{"n_experts": 128, "experts_per_token": 3, "d_expert": 48, "normalize_top_k": false, "balance_bias": false, "init_std_router": 0.00735, "beta2": 0.95, "train_tokens": 828200000}
Below are experts of layer 4 (counted from 0) of a mixture-of-experts language model. Rows are named router (the router's row for the expert), up (a neuron's input weights, with its number) and show model dimensions 0-127. Each number is 128 + 24 x the weight over its row's rms, rounded and kept within 0 to 255. Numbers have three digits each.
After each expert's rows: a language model's description of what the expert responds to. This comes from a sample of Wikipedia text that the model never trained on.

# expert 15
router:128131159106135120151110116095107115148132127156080106167080115127115142128120135143146152166152120095096148128120137131107151128135122133121114125096145140122167086079181094104192127101097154166078139152097168150122115100101111184141139088080140149137136122118155135105138127147146116140135154141167120107152127118118142094100137098118116108116114149102092173125087147111133138134103
up0:147141129136161119114128110181112113105169128131160182136114154160091095171084151111155113084136140166156146125119151139090129151143086172070155115144090111143097132123103143113110157106172162139129157122106152054150108145131093114140115110115145115148145161113116126155151116136133135146106145110111138134143109125132129111136130121169145130107103167123137137109152122119104137120180
up1:188108116119136132120183136148123161137139109131139135117097157107115136113161144153149107121120110121082189157147167120090104172148098144106150153110181138172112111157146107136161170094108133157135131118132134120149126129122108138159098138082143161134122086154164112134161149098136138121119113109137121145076141140108154149148138138147139152103117165135131099104110131086119108131077
What it handles: Capital-letter codes

# expert 33
router:124096152156136133092127149149157098089130156134109120126157145125164127145157128142149102135123135127104174137142137157066153130125153128141122092110116144157119157107170146104103167109106146162123151113136152153131110109075147168113124099132109149176145140139137103126117148160155147118107173076134106163135159154149172129118080063154129130140145151145100145153099137130113108118142
up0:230105142120147113120135125142100115110125115125135103156124176136154126157090135124116120125129143122103117156170098099127082157156138114077130131118110126109114146097145126126126165144127133149089140112096112138152140136116105128149132129148100126093125127137150116131105144115116106197132145130112138122121137139099098142106102127129112102186107136128167041150138135106137108088106
up1:137137133094131054182111147153114146156166134128139150139118118094132141156100122118132146144099131095119127127126153132134114126157098155118134117134155110123133108116082087097140087114097103125197117087112138122125095156124108119156121130141139158143070138090178160124118070101161098135144129127119141115130138140140158178109136116164103144111097084125126142109109161131151126127153
What it handles: Non-Latin script bytes

# expert 21
router:140141172107115129101147126160106148157118173133132100116101070163143126163136121146106141071123128136101142124165156164152151110106099101147161116146135140106135114142097114152133157094080159102095152146162109104116134119085183138145139132117119118083151085125123138133108128193160122137104113163143131130131160141112142115157126154099151159138089144147125100112121112153121101161125
up2:154127067128135133135151088148117155116152100100120164156108158117104093164073110104109132150125160141104143155135119081096115148181166120113157160178128091126139118109105129090156180154169130143140118122120110114131159140110123140126104120121130151133105117110138137177131117119093137142097139162094130184153111124165122121086138099143122166150147154126142136115141157116137147123098
up3:112127139147101154112161139116112122134149096096122136132112168127100136125136126115160133100132126145162107101123126118105097154133135108129130179146147098119185083103121158121097137141164129144150129161126163130116125143179121165120138109148122103177101133107188134127103155154120149102091165153122148128125122092149136153139148150114114187144128113099147149148102138050158103155097
What it handles: Initial D and d

# expert 11
router:150139101141116126137142064147132136098104109129142135119109131141088148094144127090123104099156134113118136142128127086168128158136125121108153122096118098154141091100169145145098159118144111176078123110087138153133196144167108123170098115091117099159154120162129134138102141097129116149157157136146134115131134124122119179140110081109148135155164137122115121153120114075116170126136
up6:138098123084158123136170102092130138108108108132133138125150126161099147157094117150118119173146128115130140121147133126111103169142090148161122143146090137117147086138138117123106114133142117155119103162133102112146118148099123106156123170186106086142110190137161157152138137213147125117128174125108129152078170120133119125119130116126112169148098159117112095136133131153141124106097
up7:127137109137146087129150097140131129136121143126100119158118112126125100121104068116139097153138098095146109102130133154142122123145132111091142093126149191094150091159125102109098173096098135092116169090078146112116131135149118127120156132106122169150146122089125175195118096129156127121124069108094127103163129143113134135138126147085108153113147136107119116106096147107143111110153
What it handles: Infobox field separators

# expert 5
router:132125146130186075122135096126135158125118146086077132129164165130119131126130084156134177078179122159137115122179186116164111124111162141123153125144100161122101149136112133100100156134139141121097135090112110101127117116115101111128133119172123126099139148103105157159121102113121151137125108130106126141174107115132122143166146171119176110163144130141175142119139133145135162126112
up0:164100140083146125176163118161124102096142100133122152103085145159128123120134151139139142121133165141092143126126124066133100102145162097119140184169150151137155111113147121119119095081172095129136152135103134130149137095090155171121114096137122110140137133135163142126123144149101125103123151192121125129140134108135131143146119060122106130125096143135134108098135127128132134195112
up1:167106138126151126090141103113132142152116126141131122106149153148117150093136126107100116126099127105151173126197144145113116129132124113106134105149123145141158124131120115110130201139147140155143169114115168159167133126135118175105128131120136136145106151141151142096124111116119129102081059130147126119112079152126169198124157137160111139113131127115170130066098159126131108113119
What it handles: Mid-word verb stems

# expert 36
router:125155136166133138121126134131144123120125130137144184099168134132107128113141106142144106118129175102143159102143140112151108131135120142071120130163140093105111088127109105106085169107158124102114168147167164149124164123144159130206116140188133140153127122138136119136158119124123133102112066093130166093140110147149160125155096113133160115133129128151137066119149129115117159139126
up0:138154104143121136166164118139125134116168088117141149136133115120051129121120125129109116096120116094082125135144129128129130150127126080118140135172146093125146161119123128105134174131115155092142144073136129118168172121143179153184102142123108167168111145125147135095115105087141156132074090082129134120104095123148108142108109152126136143114146105121147137135121143119161127137077
up1:114130142127150107128129098109117138149154125116086169113109098107165135086127128095099118120118160120116121113123104111153112123132129120141155162141153127128121073086143089140128118133157125120113119077160172079136161171086143112175160123119115110164156113128128138120146081147150133128129075172113120164154146140134119081097103129116093163132144130093116154157106137148129085167114
What it handles: Second syllable after c

# expert 12
router:126094152106161121110143134095105143075113125123110094105137136106088140133080112132138107138128121138126109124129129131096129108128094132133128153117153117106108169143149117123162098150098110093104120130134163136113144116163147042116126094137148117180127197103104118169139124211083103098126132104126139116120102149150120124128118141103115165102112129150127115117095144130104098115132
up0:124117125159092059111180118130123144105147149112093134123071090153124131116089149163098142118147119131132093108133171144161148123149122114141145140122164091085153105136142079142124134116129119164108133149127139091136156109120125091103154133139129136122099139103114142117082110137118153108097132113152160167130104124133108146155146134144114174096134106149167186103113166099149159131135
up1:147139116093125115138161102099079144155191138097084143123117146138109141116082119105115159112120164111132108138119105150147144145118098148161131105146119163176137130113101140094113158110147145129162162126131118078137156131086118127148099109125087132179138141090107122173108125141127139180091108140124137111114094117094115100133130107137146100155101144112151170080124122108143104109149
What it handles: Mid-word syllables like ber

# expert 62
router:135109128103119145113173122108134151145104091165116134136086108103169135115153133148137092132138115188143131121137121150136109121165090063099132123097156093138124145084137091145124089147138118145118170115158098132132118136136101094135151138138147135141078065080142126146109119084132130128124114091124149125082165152139147124156111126119099149145108094125113106096170126145090139123117
up0:159069107094151144123182127121141123105159136142118156152116126094123120113068101134108146111118142124124155117112132111078110127155109145092129131112095117099173132087150107095127157142172098128132140092124139069165122148135110135168127091124135164146111185116143147194148128118120146171129142129126152117116124115182117150113130110132139119138146139100127096122112132137127133078118
up1:155098118132135118171157143127120107156138114119115124154150134146154142106145110112120124155171113164136096087114156111130117138181124062139133107169121109122115127108106096107134115158143150150084109089135086124163132112128137082196108118119120126102082128116153124122139112143129159107092106142103177141151142140124132083116116064138132124099104159088144097142128134107131133099103
What it handles: Titles and official names

# expert 51
router:144145157164128104124112134122133097137125157087111136119128132163091101187148125114131178056138153138110133126136184087163106128148088119128134126122153109097112111133093140081109160111157084114144147120151139117111133150114131111107085135147127138105120181123123142122091088141117112115142091136116131124098105096119127116135119112103137113155099116122153066140129132127099167099088
up2:137127153142126112115125079141119176101128154140112101119105107134100157147092127083152174114120107148121091130137139110111141135123190125138108128140156164137132137096080123116125154155136156114115159130153106121136121148145091148131158132120138112145122119143156157155100131175113157130112130154131150159140063144114199164115162095109147153131130144112170125107119142133141156198129
up3:161139156124128145120125139118137105126122162144129153134121112143105132129103157090080118134122138155113135140118113131120127131152148120109166120126136066123146115129118109110133121150129157147104192137144119062140133116082085150111123107110083144145094120156124162107140180075129151163141088149099152134143147131133128122142109129132139149112153162098131051111078148129103137178100
What it handles: Line breaks, word pieces

# expert 32
router:120110169120111090152126106132136127139123124148070153154166106085135115135110128122153109086157091118108130131137134111107131121127111169111146131136136096090141119105053128115126114148132090138088094101135188169140147133167120124115122193144123097125111139100112113136158145168129144121100159111148135110077093144102090161124094104100134124096115151149150143138165119121127141124128
up14:133123114083135103095136108109119171148114135144126145141120100132080114069078156094109139163119140076104181169147140144126115093158130152152139133135108100134146122124098142141153123166131144165100086098139159126178154122128096131133145110107097137150180068112152139145107129122107177165120130124122131147121108113114173121131143109165112146118123109139144148097124143103154133141126
up15:155129121096099129130141120095079114139149148164080147145132123098115091118144118152130113096092115155138142151155148093147123143140146168150135152184159060128127119074119154079100158128141118117114117119172130148139140116146092168118119080166146120152116129129097165120097107124123171113148163134100129120116093147149133171107129171077149126131116110133129123127147130111125106142117
What it handles: Inner syllables of Latinate words

# expert 63
router:126135082165165126132170113102132154178212109131172133137149161162132101160134082106098116094100147111137158106138153160117146141124112110089115176157106163104125086137142115131144183126133118140148110123144116132123129139161158139172134152129114186129099168125105109115153116090121149102126114145162132118133127128112114112152153135124117120107143152113132128098117133138171116136151
up6:132112113124163140107163119142110146115148116148146136117123100123138071137100123091100161072095113119126162163137113107139117138112122081097150121152100158136093100129110095107133110105135180153112164127142127133130125081178079143170106124141105161153121160109135127113105127121152113110113122138101156144092070077113140155158176140137113109125127108123123166145112105138161106107133
up7:125135119144122141153120072115127155124159095107136110153145130143139125132104158122133133111092123160122137092122148132123110132113128140123138159152162134140117132170105127091160162157109157093162111086158111119124092159155194123182145137124091165118121137117115059137123139130102164129094122118147132154122144111171111123108127121158146150117178145125138172116141170178168149098119
What it handles: Sentence-initial capitals

# expert 44
router:168135098131167088082113114126139109088152090167160111148156161114103119124137151124157124163214101104127134123131072137149149141136169111122153144145126117120135147117094105106132163126126121121114157105120154144099138116130099146133160158117132115133129117183108169103080099142151112102114115156128152110157145148140124104131174155118093125139120157102161133131113114088136100112133
up4:093167116131126129136143098140155167113116106146128200162154140151090107154115103106138118117120127123123149178137099129105139132127115122090121127179111112111123106139137146084108129171116107135138136083119112078135130126107134102146156141140078105108110145115145145148154182137119141118130119147162144104141098098119149112104089126150139133156151126081132148107164127121210096134151
up5:138111115142142138127096135087125134143102111142148098165131103127131137138116134080131131141155147109153172095128110127152133089138104135119148147112143099158168134114132101158122170103104102131122080056098131135124150139110122122125140141100132160131113130165101180140140087144138153145095086066138129139146137097117083110150132118132150133160147060121109171122166149114133122153098
What it handles: Line-start list markers

# expert 8
router:101123107118104195141121150113144112110137109148129118120133117118156139124126138143111118151140102100146115135122080160056149131117111133155085196139124171127101141152169148147132126168099110133125119136162155118126112120099110194109151099119127096167117157154128105116119108128167116141125151127132121157186183126112147107103136163135132125128142123126103173131093129143147147167125
up2:139111121129164111100120138126122128101109108140128169150109090100126120165119103134105149100107154154115133116147168143117089125162157133132169130156134132164159126118093126085092119124105095104121120092151121120181127166157129146117129113103089131162142164108102153154092102143122102177106070133118140158160103133141133105128148143143157151163142128139158172104152120108163154130183
up3:142114107113127113140120091110115151129169145134145130122131114111120116132084098098123150140156182156104177097133139132124125138163160151099141109141178101152125165134131095115141138117092118127162146128154106118162160143133129154137137149112103146145103156080115129141124114134132151118113130183138180163157069097177149161126123139122107160128120128154187143102115156081165122120150
What it handles: Numbers and name starts

# expert 34
router:125140133124082163101145139127126123131132092117172147113133159117078126113140133135110137096106170113110133117123191159107076125129131128115140111114171109157145076125093137137124092104175093112112114177104169140122103137167133152135081088143127150151082125104169137127116142163106149098087130109123135134131166146125123116074120125127096149142117116105134128133148132128139116106075
up0:159118114106135131111137138146118150081134096131130148146145132131106124101107119087093129072101141174076138142129159160129137142135180118114130104090149118112130137090131131104135128199176152150130155124092118118150108127125115141118143119142110132168151126105138111112130137094136147157083095119139162127136125163210126083159112117134146093115157113135151163094114134135093120139113
up1:160111127134144120103134114118136162148163126126110164156118146118123088118083102084107163143127148134090137148176136109131138154158142120109156110166163148126144094135084080094158164127152110167105102114137097067155129164121145131124101113143110111113128118136110154139159077168115143130105116142098178162149099125131114139176132105138093146148118135128139126104167159105151142118124
What it handles: Quantifiers before nouns

# expert 22
router:108120135118108188148116139120142120105138109162132118123139116119156135133131141137108115158135111106140117124125101153044165130111105125154087186135135176142091143156169147146139126164095103133138116130156162123129110124101094192112154118123124086171131152162141104119131108121163126137130149124139117140181184133119164109108139164128118126134146122112110166124090127149139149170108
up20:175126131157087126103136090134098145129127133120108165141108071136082082162117100105111118122139150087095125152150144112126134145161136124087175153134166119110139086153156124105121129145162163143123115125119118112189164138118127149165120114133113147119114086138146127142098118123117183121083119148061133151120090110157102129128132105123114128137155150103129137130126168089124122147149
up21:139082115136121092139149087135068155114176141131126176143109107144108113158092099112115135110141157123122116132154145121147139150186088112109145095144139107149114125115131086091184155137159139118132097113100135067156152137125142137138130113129129134141085132114150126167113114130119164127087125134108180156127083121138132145149107119143132177151119163103149119100124177111143117132128
What it handles: Digits and codes in tables

# expert 28
router:129102120124150144155123112159123110148185079103163146109096132148171076155130102122120090096096160121116169158138094156142105136131167097126146123200110129099133123153099148110131145115138155096127114142120083128120109117133138124151093127147111172115080119137126104121160073084131143121110143140139115120120121127139157144126098136143120119116176134136153120148123125082135081094142
up0:117132154081116156090108111120142101139160157151147134146124137101119145122098108132152138115124128131065128105126176157116116103141157138104112148146115148163142125127084131089197124141118116099151095119179093125143123145116121165137190119136116104159120160078120137135132100112106133136113116133131153144114128093161107128130113139135144151176117107138185078149110095164152106119137
up1:143128117102135104116140090141107178151155126116102135134112109164144108169059100131151128119127135100114139129124102102124143165128141158124099164149139144112145152154099145106145152134090097138119115114151108107131141119148144133128189150136129186160191159174112119136141103134124132135143126088152130105171133083147188118148149124109150134131159112146141155137100162123143133172105
What it handles: Modals and word starts

# expert 53
router:139146121165119169120155143084088140158125088128074138132123138172152114172138116098123127151122107157121152094119163125156154166131131089106170153118136131145124067116099103117131118124182155106079118109130155139105126121116146128130091116135107171112110139125158125138130138110092179143131131147148123126150146090162102171088115162123137111151174117133127138125156146093125102147110
up6:162132174112116128137117094129119132135123122171143135128149086109038138106108121092113143081104105116077117129123125137130098143127141141134170092127106149127109077089118155134165153139130119159100179137111157114153137161113128166100149116118119167140133134179144114150136146130124134182106126100121153100142141109165146111148101116159130127143156121076128124131086131144146116142123
up7:121102076123126110179090103161142157122136147116091119136138148117146152105103140102120136118074111088107137139119138141119175123101176101128174138113126141120087146147169142152127171098159155126101151116079107152097155104112130108178125103111092162156145094090138125118136147128139147165118123103157147146149131119127139164120135164101139122098119101108121093106135129168142141159111
What it handles: Articles and determiners

# expert 48
router:101120105110106184138119133087133110101127107144117118133148115110161117145119135141112102167179112128143120120136088146077157176119090117170094208150126171158121142156133121122159112134115129115126137133138153122144114132112141156104152119115126100167094179143128102119108118101148133124138133181125118190169176145121125130112123136136114139141131116130103185133107137136155156139148
up14:158105104137139100116162138141096115133146116113126145138103083161119119142083098073091128141097145109131164144151129113142132142165147105101159132167149111149143126129103120105119162135138114122151119110116133099118130149167119109145105124143110126114115111106166142166154087121088144154074140158102166179156101074153142142138144134121156161132158147082164124104147148083151156137126
up15:164137116106136087160124124136098114118129126167117102153105083149133152167121129132125135135160138096118089142176107120149124153154137140123156156124113127167136152143120133139153107115121070153123130088067122123149163110139157118118104164137112129118098079099116153147122162127097185127122120119113130199117106090153108162113124168120146162159146118115129109109129130118175105097140
What it handles: Name endings and ä

# expert 47
router:152117148129085130136123122106136166128124153126115137127143079139138127133096143136133094094137145118103152057134177142158119123145058135107136094142144094097123089150108125081108121135128173102149145143103157106113124119139134103117137090163154142104123117107171155129158099107152129113081093124115120101107118122119111104162113150118117125101094136113120091110147130125065152170101
up3:142081139137127105166135125118106132156177114123137130117101103110112140085150152133126132117123121122131158122126146141125130170147089138123163135141134114118135094134116115117181131158108141140082054122130133132115145155121120160167130104092113167179158129086109104155157123136135195166117146139106136132155091156126143109088151129145119115099144076109153091100128136116127072138130
up4:146093102137108095118190127135110163112122131171147165166117157102102116127089072091117158146136136143130141107120115103138094109138148118100155182160133113145174111137123089098135140126135120146123131106141108119159145131131121160142098144097113119111131163152147115156096099140110125155099107150117161189144104119184121120115162140163121167140158111120127131132124157093158134090119
What it handles: Foreign-name inner pieces

# expert 2
router:106137101104121196141122137136138123109169109172127117126125148109142147109128130131111154148177106113161136107131071142049180138126152124163093161145143139161135125130154116124182127154104093136180170139142113116141110124108124126117145134120105127155139121153085104119131143101165101130145142125132152134178161146114135115127098157152126117138142151129104155105091144138177144146144
up4:170132129123139104105147091144091161122142119107144175142158125152095102138115095099139149109129152165107120156150106084147111149171136101103153121168137107115157131115133127097135141146154156150126150113103126100164148151133126147140093125108082143149107131121161155130113137117108173142117134156116169134138112103177112150140120124167134146134193144104175113114148186102167114103114
up5:123115104125102119117157110121075136124146112107091143176095121140109103170078107116107138119141178145125155120139151129149098162152106122128155107158154149133129082147126094126096143113157135169122129111122143095175164118122121136145110128134078154175125115117195152165147136128110159146096097133122171157137106133199112140110103126130146135143142130115152143119152132112126097126149
What it handles: Mid-word pieces in names

# expert 27
router:144130121162106172129133112070129122075117102168152125151145121136153110173130081122132103145119106107141124114114167112142164109135141087136162140126182155169134097126147110069165121114146089159127095148098128127123107120133137104140084150105127117099135131158102105149143097094102146166083147106122137144150131123147160143102119158114144111105124106106114124117169160131118105169121
up22:159152153134169129117132133149165135112117109114128158147124126109153146090146090097114118118111135159130100155154143152125125078122147159075148087150118161148136148081140183161123109127128103124170117133121145135125096139096076111136130153121101136110164171131154134123134065125100093087100134095136142148107152114146133064144124151151113116122133086114113127161167123104114134126131
up23:152134114129109152102122155134153175101142110134135113121075139188151140160103095090107107139190131104134144138151093135139116088106133117102101148136139174092119115179108152127130150115147111117114118145131127153120116155119104144162156099143132144118129160133098144134146083112120137119129118124096126106120143105148184111164077134109101150132123124111125100153124204136149159163146
What it handles: Definite article, determiners

# expert 18
router:112137097128154130148147150095131127101120146161124125122085111139101149177128091163111166095109093110135097114155090111125152112155093099134133082154147134158137148146163093142162103142103084124122137139093140139116098106162134102132142095164135125140100097122124103140153130145106123118136117094132150196089123126107116148078128125126159116088135089140132161074140101137108132154149
up2:139129105088175143113116097159125117107143149136083117152150102083108142149074071092134137098165129139089189096115114114146101142185133125102134177111106134139111132144136097131151168151142108176111151081114136130118164113139137164169114144116099117123125127154129117145174118133110116139118141127136146158082103130108125161117093127119153124114123131133139123098142121123165099148120
up3:133140148119077116144149158120144131093152162113140160136108149103091103138096158113095171133096120180116106158104127101124120096156143126092149124145158079132135111097154140135125169143126113154124131107128141125147119124140140122131124121121120136101107115178087127157114153109113111184111139153121146137095078132125153139106145119115125152131080138130155110103111154127197158187168
What it handles: War and institution nouns

# expert 4
router:113087130078111151111119155176145132113125119099135122133147145115162134089148144122134111161097075091112125141107082077130119140138115143131113111081144150135136118146125155099160135117122113146111192154151110137109139130122129183161098130113134080090110144155174124123080134110148139148155128127129154131133112100103137142157123166140107136084169103124109119159103135136136179097114
up4:157127126131151095132148121125108132115162125099116164130128105137104109156085092104108141123143157142167144118184125108149136157156105103096156149173133093111112089082139121092088172133155182131143119100113138098162165153121121144121117158135099156153128154118149130160137073145114154144104114115090147160141064129132101106159137114128141128132145115118146117115158154125167132154124
up5:174125115110122141150127117095147160108120140117127113153142131177121092104105121168151100104134126133118133180139128129133063116136136128150156141118133159147119111119090121111127130132136148116124133124130153143156127094082143154145119112159106150122119090079113074110084159134083151133067087170113123129119129153113116114137123092071118187146123145153156137121131124104142145080103
What it handles: List and label separators

# expert 43
router:134171167127109129093115129124137186146140148141163146108128075108099112168129153105133119107188150097133125068134167121110126139151107144162121094125170108116120117086107124120127142128095110119180076107094160148116143130135129119104126109136152151117120130098117102135122146169136133110116107133117151121147076163121150105152139105123163150131087082163145170132119121128098145131143
up2:172111149174144131133155102139119148152137126115107158143104131096084133123123128113134132092144127131123135096181151109131163140196133159103126128115111174123125057115163115126132148069133135113142101076134159133121098151116129118103142119162121150135129132072172123130119093117122175124086129119114156139117157120134083109112163117145126158116128092141127144152092122107117164132126
up3:161106106140185111132155115137109118131152111087079134146093159144152097135109113136090153137134115140127142115164126090110148159138133125084162163163140127147125118087124088124147133123139150155103187120160095118135132122110129145126131128131107113141091127126158175153119106113097166129120128165105135157105101075142134145110147131123093197123133144092135130114116171088153168117128
What it handles: Name-start fragments

# expert 52
router:118110160127121144128118152144120128145156147132156124134113089172132139120130157125116104169187121160124153104124103170111129130127115146151121132149138141177102100152164136134128098120116143160090113139173054090128119136086147131118114102081121140166130132135116156127147092155143139145095109107132137119174155114153183094141144114137129120096094147105139148089086114139134118179104
up1:140098118133161070097175106105119113135137108107113171177129126108124093163095100129085135146123130114123148135159148096142118166167132115116159136161169110113144091124108104129151156132125137144128169098107121098154148163110098122123091119148115116133100130123143122133074089102085152150099092148125155127108129115154118155143143131138155178151138179101127128104162148105142126107106
up2:106103122091107084110136127095085089136121147132150187149111096158145094111119078102085135140137151093135148139170150151146128168171101130137162139110137113133130124134121139153126149116179119166141159126168175109173127140152154141150097163125108137163150122104095154133128130140092133145137074113123145123115123095144114136138125143121140135153134095132164136141148130117167162130176
What it handles: Hyphens in numeric codes

# expert 41
router:115108101116122173152125140091133121109141070169139117117089118135154127119129125140103093155149106107144116121136095149072098121119106096149088145121134160092123132129142149143151131130093083152165130138127147128141132157143099182103156103161123097195131112151111112127119110170146137128097129133136134166145179132126145111119098167111099132108153135096102178113118131139154143170148
up2:173101115150171127122136080151080172111168111114145165155099086153113108164143087114083136121124173131117146108137132109124135144158115129123130126128185090137153077129122131099108145168134140175099128130079114119130168148088115132146121122147093146146104133105166149149117102128133151157103108137108144180145121110146139142117152105132134148125151140109136149111152170097137117131112
up3:173100143128168131109156122142092167131146128111146147151127126137132134168091096091100125117145175129103135132139145085127115139167126103105171142139140127119136106117091096091125127114131140138120098114108089126175152142094132120133112121143110128167101133138138137175092110137103167174083119164075182116113114118161112153140134096110149165148124109122126127107116187096139116105120
What it handles: Proper-name first pieces

# expert 38
router:127115132127140134169117112136128105099156124078119117127084115115128134149143144120139070119132109163135144124137110133067170101115180148107122120142163174116141085175175082121138103127105090135132167134166111096128130163090179141123128108098152130132158083143134156108124091157153123109106133133151136148148141115133147087099157140126131135107148101105109158141130135140115141176124
up0:153121096110159135120144119120074157127117126136109147134098087122097105139091086078094161103136153168096152111140137089156075137143131100099149137158121113128123123137127135076161157135151133153133099114106125091146161117122134158134117149139098116111121145112102127145141112148099151156053092125082159161109116114143135136124146105130083117109110154124161147105133146092121095113118
up1:153081155116167120164131087152084115134145101148095152114143145153150132184078093122114121123080140178107122137128119128159129153187144125105122123152116151141131086109144130144130141137127132145144160134124107117136155104155089099134129149114126113146113137159134146123126162082086138178124086107115177139160117112159149150117156125137171138103148130106147132089126137106107083109125
What it handles: Capital codes and ant-

# expert 37
router:151139110115124131155132136094124116113109174146136180140152163134121092157149075116134087127109164110119109086137148149154103152151096070135152125134106128112125159159148123103140110136116138114110115150081118143119155158130129096164087099095131131183069107152133147109151148102095152108146141118145181103110143116125122111154120152137093123140149111125151127091134143125173126128085
up0:175135074117126126136158132101128122161205109126140131143128122128094158120122104149113121151119111134153111128139131062121134129181120100142134117179109087156130146063152087139180104157152120159139115134123085149151151130135118136143138166096116126153054141135150156146097134119107129112142092138117151141105142125122124133148116117110105120124139128118173121125113113105170117120132
up1:142132139092142137140123112125140126088142165147149134148138134125098165171129108146156175138132118124070115097154129117127127113148098171098124133103118088145138138094138152121134089100166128139165143123157096122161169126142111128114132129141097167123085140125090132151158115121114129093179099155092125123154089134131138180120101098073106118125155108114139096099111162161107135170123
What it handles: Narrative clause subjects

# expert 55
router:128127103118119129160133111086112119113125122137165118158131130155142143145119119113148177144087111087146137119120066131081106143130143112144116185105184165130105157158113141130108102091109098130149100117153086141113130134112134153141115174156135113135141073101138130141104124163143102110119143103158119133105108054141121123076129068143117142129139131138142118131162132129135123152169
up4:182109145138150114129133125148124147157162129099106151137119160145105122125091070096085151138128135149107145128130123078156140131183125089091150127166149095091141113099127084124134145150118139150132126120102125089190146162108117142172095114148137147142111125120167114153136114116099146147095110128101140154144132126189129153135141099135142115125140177130154162094146157100119129142122
up5:143134110112200102082129094112149144145188129126145104121135131149075130138135139105097154108147161125122109101124118114097119117143123142111150082133163127108125138144140110117166141116112091110112129143133100135145124100087114197113121137121140149167153127083103126149105120123127138146069155124117155129139111125202158132162146112115077140146128123127152093128101136121127111112087
What it handles: Health and society words

# expert 46
router:140102130157120112084118109116129142148115143113114119171138106154146111133120142095103163132085134138127101115118060118120138101141141136176112149115127137173093145092175119119155102136094080132118097081145125094153104087124137146102117079108119095091111148131132122138128145144133108163116132118127109144122089142119123120125182153153154143106152093164113201120146130107113153141140
up0:116077113123164113140160119103147137093165141106106151120104115132122121124126099114122143125167166120140128163119153073165133105125170129115147134121125080090176120093119128091096158122180123157173128119150160123144152165106103137120117146125070108130090150168126129116097097105107134149135092108129120131130111148144139186141124144159146134126123131140141127103125173088167103114108
up1:145098113128109155104141121167097125123149133148138175155116074184131131104101148124110100107107128113118104099138110098115137140155140115127145143139104102146119145144103164124125124113169099123147152127112070146192158161153126080130118178159122127156128101156134121179112118165114139156089100144087143124126069109134138145099121118131140123136147149113150157118160135108164123164145
What it handles: Adjective-forming suffixes

# expert 61
router:129157109164124141083145098090121117118136096140122127101157146135109128172138129119109125143118114174138156124144119151084164144117118138090158159109144119098132122122118155106093112084125137114139140067097098157106142135093175112169089151186131137109105139092115161164134135110151112099130128073107118104156112121128102177114147155137144141117127136153126122129168136115156117181144
up0:126106083136140143138141147129115142135122098204118122165149137140134120134094140111105163150119114151130123174142114128084122135129137138088108170129123153156108145152120118113131153114153114095158155124126172138129143130140118153138129083121130117154168159131126136145112065169115106134135091130163169162097135141120179136074130132177110184174135113123138136121148101119133123136177
up1:126161138122141116100119132127105140108125119109153171147103131133103144149168118102081121092096136154127088145128108087138123121140076129106138115132100148118139125083092165129130122132153128156089157145153116104128143140140142134139130100128110112101089141189153137128166144116119120141150144132121142180080101141143087172184124119098102145151162123147136134116125129039123124139149
What it handles: Word-initial prefixes

# expert 29
router:099118136120091185139115149121134118113138114150142127131148126126163140130127140137110110159139103105150135124123082161037155140115090144155088183151141148141089145155153148135120129188101096124133120127155154124130117119100124185123140100128126094162129152139126111110113100146162120134126143143133115144177180135114156109125148163126111120113139119114112181136088125142160156161130
up2:171120099093147114102168109117105123104146108111138140134136137158101086150105089104098154114119171144102128107150137123143127143162144101118162138136141113130144125132098114099160148100150126157137156109104135103180122138108119152140106083136120108123101129104122155174115143106128157181118111122122181145105135096160110139121094091136153152153173165112154130126158145083160102137076
up3:162103158120178102147138108106101143138158126116093153176141138171119094133102093101118114096140134143096143129140146073110107137167153107133145136164151116112160122090119137121147123133161143152130145094134102096162144140107110113150084105129084132126104124117145159138113079082114165167114105108106164163105095123154118116125164120144115152145133130128144164089112153132141108144083
What it handles: Chemical and list punctuation